From a checkpoint of a small mixture-of-experts model trained on Wikipedia.
Training: a variant of SOAP for the experts, 769M tokens, 16188 steps.
Below are experts of layer 4 (counted from 0) of a mixture-of-experts language model. Rows are named router (the router's row for the expert), gate (a neuron's input weights, with its number), up (a neuron's input weights, with its number) and show model dimensions 0-191. Each number is 128 + 32 x the weight over its row's rms, rounded and kept within 0 to 255. Numbers have three digits each.
Before each expert's rows: "gets" lists some tokens that make up at least twice as much of what it gets as of all text. This comes from a sample of Wikipedia text that the model never trained on. Tokens count by the router's weight.

# expert 81
gets: " and", ",", " of", " American", " local", " other"
router:158065161099123162113129098136207086087164119158168145117059063126106095154137221106092124096100122065110141163069126145126098096087189163175173096099106058135121118135130144128131134109092109063108190096148119107137091136081094149107103110158105121089188095142130121145109156140137093148160149124122145153136087118097191117205125154116063103142154142112157140098118223102130109137111112121147183102170118121096092147156187136131129126069132145152141141050155103158117188087183130143107141121191088120113116128096121130159080146131132120149158168141105137085127161120126098149
gate0:146109093158031095090088126105135168147118124131092102086107146058162099157072104088101169114132116109122154125076120092158100137076179173131096085101129128076138151100124136069165141071146105095120180116108141114143085142119117097110096134162132119087179106107144094154165055153086092136122173109121088188135087120056097159109179109106155102176152160128142165112123130132102122127032052053120096101105089112100127125151111103105161133135122142111146145162147121172101133166153068150117132203129126154169145161146134110189139087119131164162155162145136115112197098098161146137
up0:145118155144139149183142139095163148054115158122103114141107167154155090145132142095107094125103132117131107097177167115093154127145113127097065092129083165140110074106094101094156160086157141182099160107134103140084070143160072157115112164200130185095110090093098136101141139153098036085048144142153158104154139189130076178105133044088174176121152084131187071154146117133142146163116080109151178093150148135121112187159116160149097132139165149138114092146132110126154107154059150117130099175139068116115130168120143157123082098136058133148136147117129132100169088162171128175

# expert 200
gets: " a", " an", " the", " his", " one", " this"
router:104144164125171152185129107161164078161132186119113178093077101098108125125174113126152164183099127133186120123106071107073134124055108121138061134116090105130090160114104094154148084183147086114116133090138101193127188114072145126127124225150150125112125113098146132104144124092122135162195163084102108122078110172052109136126105129151096128102082154142140173084121137090083088099119107116128151107057148105130109168200065182169080159113143082108106120037110115156114142071146105132140147125153121147117065164097131135102132163161084110129149103139146134115143098151124133151
gate0:136110179153142123143117142166119182113082135168183162142052227105111150154154110091094114120092178150116137144150074126088072155192132117146108095111150115119096113138079152145068167133073091138147120143124150162112156106119126102088169130128044123143125159100161193195127150099116110156124132088164114135154114128109122142117123137068097083118131181168092073128095088117166118151161070138114189146106165071163088165112108179114099129102109118146157184104069158068123153143180132153058115159148124115114147138193166138171147097045113122112135147118132126117161081120136113135
up0:090080193141182105114158145178133183092156185101131125117114167143124129139101076096124094141156147178098147153120158150063109096127068143104132107117112100169087113149138118192150112143083140203163187143122139169133127117059168131137067149086056136108158132137122158114102126060150134169140129171128087129108094115149125114142154125098131140135099129088159134137106113148094096153074175121124106066142082186206112178129101179136116143107116210126115133086158158127135160090152168075155179144123156137118093142139115145201115139052128182147160111095098121110158067141157150158

# expert 234
gets: " |", " ", ":", ";", " -", " FW"
router:089161113135141107072164159164160171147152150112083170050064108158125104205136080144131101155088153153099096122148087063109154164110159137116148139084154108178124139071147152118106096152062029138135140115158118140145145110124104109157083179124139136115160079115170166121079201104152093073145156094108076167129117080126155147139113135140136142093082141109153142117156138165170155110159084168189118162113117142108106121176178136143122088075108094079058155121157113087160126142169053136111183054129141112102124121143111117103130115164105099117138117106168098148123170164118163106
gate0:150073143152137153072145200109164159167124122146149150044130119126101104185131104141093181137166157111117115110132111055085130139141102178169148172130098153174097111170141131132153104100104079120123113088126101085124102186112144140170127182033100087134125092095125108150139117156118100069115094110170109160122103104077088049132114102160125187144117082102159068148200151136142148079112097121136147129120078119157128084182082047115162147160120112093105134149128138127088080130126164090115147073138127134117086132105094085138110163063119130139146118135117140156184158155113054105
up0:118129150081119170141166127137114097136161102119153191130122081116130131113114093128186176065139101153137173187108119140138100140105141129085156137101165149155127089159125126144153074137158110100141150187034124156121155141183126080162156101176111123104180124171112122097086148144129129226060122165123073128158108119143153159132152147154179103172124111134141136114152177146095160160105106147064120121083082086115102160067172143141122123123148166176143152168201129115070154079105206172151134140163136124113126106182074093151151091067142165106098092084141080118118087119148099101

# expert 40
gets: "'s", " his", " American", " their", " National", "ian"
router:126113208075105147173140116158217122136165088141134144112087068111143079087167179127095150157117143172151143143146102098117109091098119158090173100151108058162143118159130099147149092171091123095140175118158165125134146101107080119118101151153110068098135067112098138135129148109139158105146150116079153121126089083114174106135097172143088068097136173128169153139106188120106109134132145153118186140175146082127189136167094105142114147094099169146144167050124129146093172099164119127186130115147114098113087155065131148148117116134079176103192146142135102109049169141081067085
gate0:182103156171116144158144092166138139153081151111081090087141060151079102133121132118110104150166119127135155138077101165087103161089108075100152101135110113153135138136080152126164121121128151134141148182123113152164160164141097125176130157159120126101125108157118039182130176103162088191088104117159114154039127154040140087163111181117128144197137187153108160115145189130142106182124149192088170125211145124108088070143117139110103100145099147141085135207116087119098112195112088163162166130141119142125145143128088195147161105164077136122148117136139140119098129112111134098
up0:093139151117134114110147177178156099090077144119136132137122105187086083105119093127148126157138101111150066114097190179122116093179070164117129138076104180067148130192098134145123176096127086135132111097124144147081157151145049124082115128159121139108110111112100123101094085082139155108144129100050100173123127137125141041114136112178121156122107091128181124197103157139102037165126091140133178083107132098133143193127159133118111155107131098115169085159124151127179105115116190132165083093119099192068095144088112147123135138159156139124067165134089190142122133144182100148

# expert 155
gets: " the", " of", " more", " other", " its", " his"
router:106178152099110130187111103118193120134158148176111136104160096088131083150140135141111107117118129100117099145117075130100139087116137161159149115128066084122113116110082104175197147128139127092113170119115129172134162132141122125081103182171154091116186132119153147140134157118102118151180193146105137156168123142103131133112122138055073167140152118203170194106081172127151084146159136146186124075096096146178074139179178122126109151172116098152078154134144102142128144105200089151118155082212079144111128181130067088100120121196090049128125122062101132108132093125139112120
gate0:182124183178128092056104097088148126125088109091119189088181133165111104128110181104167103138160134113124137215133106108139107123154072122167077147101089145109112088168094153092095139196178146083140164149098139114142088098171150143113106140160098150049113138119118165147095164114088094186130124126110190137103147111077141103080116083075171200139102047172141135165182165137155082181188104151124161100125108106129113107118102161147113109121084104133134101160175151144125140105093102092128088115152126082133071091091156091119114127109138127106098128074091120143139079154142100092
up0:133066175103146118129127118169101168121148131159097095130164147113097171096138146067072106163152166120146118119132120126195115111130128190095138148132144146125110148124136110174176103075119122156117095132114103147164141151067109139079155114135144112139228121137105132162135121183179109109121177147162059077114130170166136156162113155152090139095125184059045105133067166055140154095090131089108150133132136123124109137077147124054115133074133153122130136128097131104149133130043090133132136115077181178118146171112132167123156137110194124201114116075178105087099143100147143183